Below are experts of layer 5 (counted from 0) of a mixture-of-experts language model. Rows are named gate (a neuron's input weights, with its number), up (a neuron's input weights, with its number) and show model dimensions 64-127. Each number is 128 + 24 x the weight over its row's rms, rounded and kept within 0 to 255. Numbers have three digits each.
Before each expert's rows: a language model's description of what the expert responds to. This comes from a sample of Wikipedia text that the model never trained on.

# expert 8
What it handles: Single capital letters or short caps inside acronyms, codes and name starts, often after a parenthesis or line break, as in (CAN), BSO, UNKRIP.
gate3:098175096167132150121114102155146120095086136150166129131133149114131141112111120166159117134103161136105140160109131112162131154092144100124118146106138150120138122102135150126130158145134119
up3:141108071104170108114116148113159150153170149145099152117100112101112162109113127133097117147127123137130102158117094170141180112135134123070128134107115171112131142137159146150113161139142141

# expert 30
What it handles: Hyphens and short mid-word pieces ending in i, such as mi in non-families, vi, di, chi, in names and compounds.
gate3:121118116112119095101123103133203119152133173145166132113126131125122128089147126155145126143126147110145120103149115074136122141080183129090106098138123136159163120120153078082122156147142096
up3:142088109119116188156167096138119113140144077141176125148162119133069084138132172131137136156115132104172100113091158127103144126137156150125171102110122118136132111108131102121107157135130123

# expert 25
What it handles: Nouns for sports competitions, awards and music releases, such as Cup, Award, album, song, often in chart or award table entries.
gate0:173140120145165101109131144094103106120130105111118134123153121109164161163119078135124159104153136130179105108112151149134163154095116123130140102163146117145136111119108130103153135116110124
up0:125124135115145135113128151122156130151090065125096135144151094125139149114083128100099146127134100146144116095118147105134144161131107113144128114139136143081111111161145178150154162119084126

# expert 11
What it handles: Byte pieces of Thai, Japanese and Tamil script, opening quote marks, and capitalised word starts after a space or pipe, like New, U, M.
gate3:142158134094111148116172129081122145119153153124102149113146126114104141191095099163116122112118145161096129111151143155100120151094134144136139159148130131155091152147122155125167130100170145
up3:158138138157167178114124107170151125141144128110132110098120107156174107097145136132135162157126116126158115142102145156156126118144152125115128117100133116113137143136165130143131123152141083

# expert 15
What it handles: Punctuation and symbols inside numbers, coordinates and units, such as colons in times, decimal points, °, ′, km^{2}, $, +.
gate3:119152105083146121141136145148140136127116143141162148178109134075131149137139098136111144108106105110135126111100135104123145124103124113154118085153099123125101126125107093146171096154138099
up3:128168139100138104093134177107151134160109099143133106124165073115090115096119130123145100128104158139104140130150082141177114123130163111121108119114091143136125137137110082114093101098133093

# expert 27
What it handles: Brief opening syllables of words and names, such as mo in mollusk, ne, Cha, Ra, bo, often in species descriptions.
gate3:131147174092159139130138085127156113095151162101180173131111095159103145132101109118095109122126158126083104104149123089132097097166123107086095094144141143094088119130148137125118120137152167
up3:128110140114131105151152133102125123140115170128116135131174121155090097093112134147151108118104125115096142104120142109094148154144150123137106094141132120151119113166093157146150138127123135

# expert 7
What it handles: Closing punctuation such as periods, closing parentheses and quotes ending a sentence, title or citation, including author initials like Tosun, M.
gate3:121096087121149079129122166155100146180151120157114145113139148117134114133158148154102112110111101100084105135105078101125168085127138129084144165159129165125103147116086136155124187113128118
up3:142191136149147113127137132116151113077121143075141090092097124151142066107137069096191117142176107109129115123103110078137136166121182147159100122131133081123134121134128140094062133110141125

# expert 28
What it handles: Number tokens in tables and prose, such as scores, counts, ages and statistics, for example 32, 102 days, 22–25.
gate3:128100133123151112121167129134148163123096126160163140145157087077124131123158146161127096110106104141138161110124112117136130162114101069131117142093123107137132130133149163182133119131146144
up3:117136130146121103101145179151117118111156158137094109181109131095090117119151126123094152178124096136140110124112120058134094159101139139097109120129115134161100136100120138147126111150172169

# expert 24
What it handles: Periods, commas and table pipes ending sentences or cells, plus small words in song and album titles, such as When, of, but.
gate3:127113135150115158118156171158135090136116158176132151122121142149113130130123123112099112098198161126144138093134135178151143115132126100098086139146093161155148169139126119118090128133092161
up3:093127124127085134115128072153114153173175107104142149109117105106139160136143137184162109154112128104108112160127105097124111106084138086143112094097138130133087131092106147147134135148174133

# expert 21
What it handles: Line breaks, list dashes and padding spaces in tables and infobox lists, especially taxonomy boxes like Kingdom: Animalia, Order, Clade.
gate0:120122134118141159090124135165138137120143147114164107134167158114146145109123135126170089146098149109113119171130139109136113113106164138084149149132166157122146124160113142124109126144087126
up0:151188136139121140166142162135109117081160154135166110126136095140122115150100119144141099150107057155190064118162140091106104092132124169139101114165151099093109144141113120150097186140156112

# expert 0
What it handles: Equals signs in wiki section headings and blank-line breaks before headings or after infobox lists, such as == Background ==, History, Species.
gate0:140154088141088131147112068175162113134155092128108158112130162143164100138079128167122105136202135116158104121125117139126169115132113158160145149102107135176125132124085119137136101154100117
up0:152142138159096142163139109126134101110164147153101168131113152123149143156115088183103141156118147095098111085132132119119148153129088124164159165128108129119139104147165122092118108126110141

# expert 29
What it handles: Main content nouns ending a noun phrase, and their suffixes, like school, government, industry, approach, position, plural -s, -ation.
gate0:146130135130079122113125181155128123144127106153137184204082144113140110101082159152114151149140103131127169121187116138110136110096129098117139148121117085099113160122093144169103106143127086
up0:145169130122124154106105130146152127147136122114166104109114096165096091089134166124158090090108118120141101103097163119115143147140126094136058136177105137134122168100082132089085154142144121

# expert 13
What it handles: Characters and byte pieces of Korean, Tamil and Thai script, apostrophes inside words like I'd, and lowercase word-start pieces such as vs.
gate0:138074153117154158140158123157153124119164053102118118149128144057149128082159096082130109124152123098139134153124144166108122179156149122150135167118128118107116110128157131107115127151152127
up0:134103126135147156155178115119165095129089140140127133122114110089135136154132116105105106121122120172134111152170092158108131160173118155143104173101120129142134110162131137119132153147122131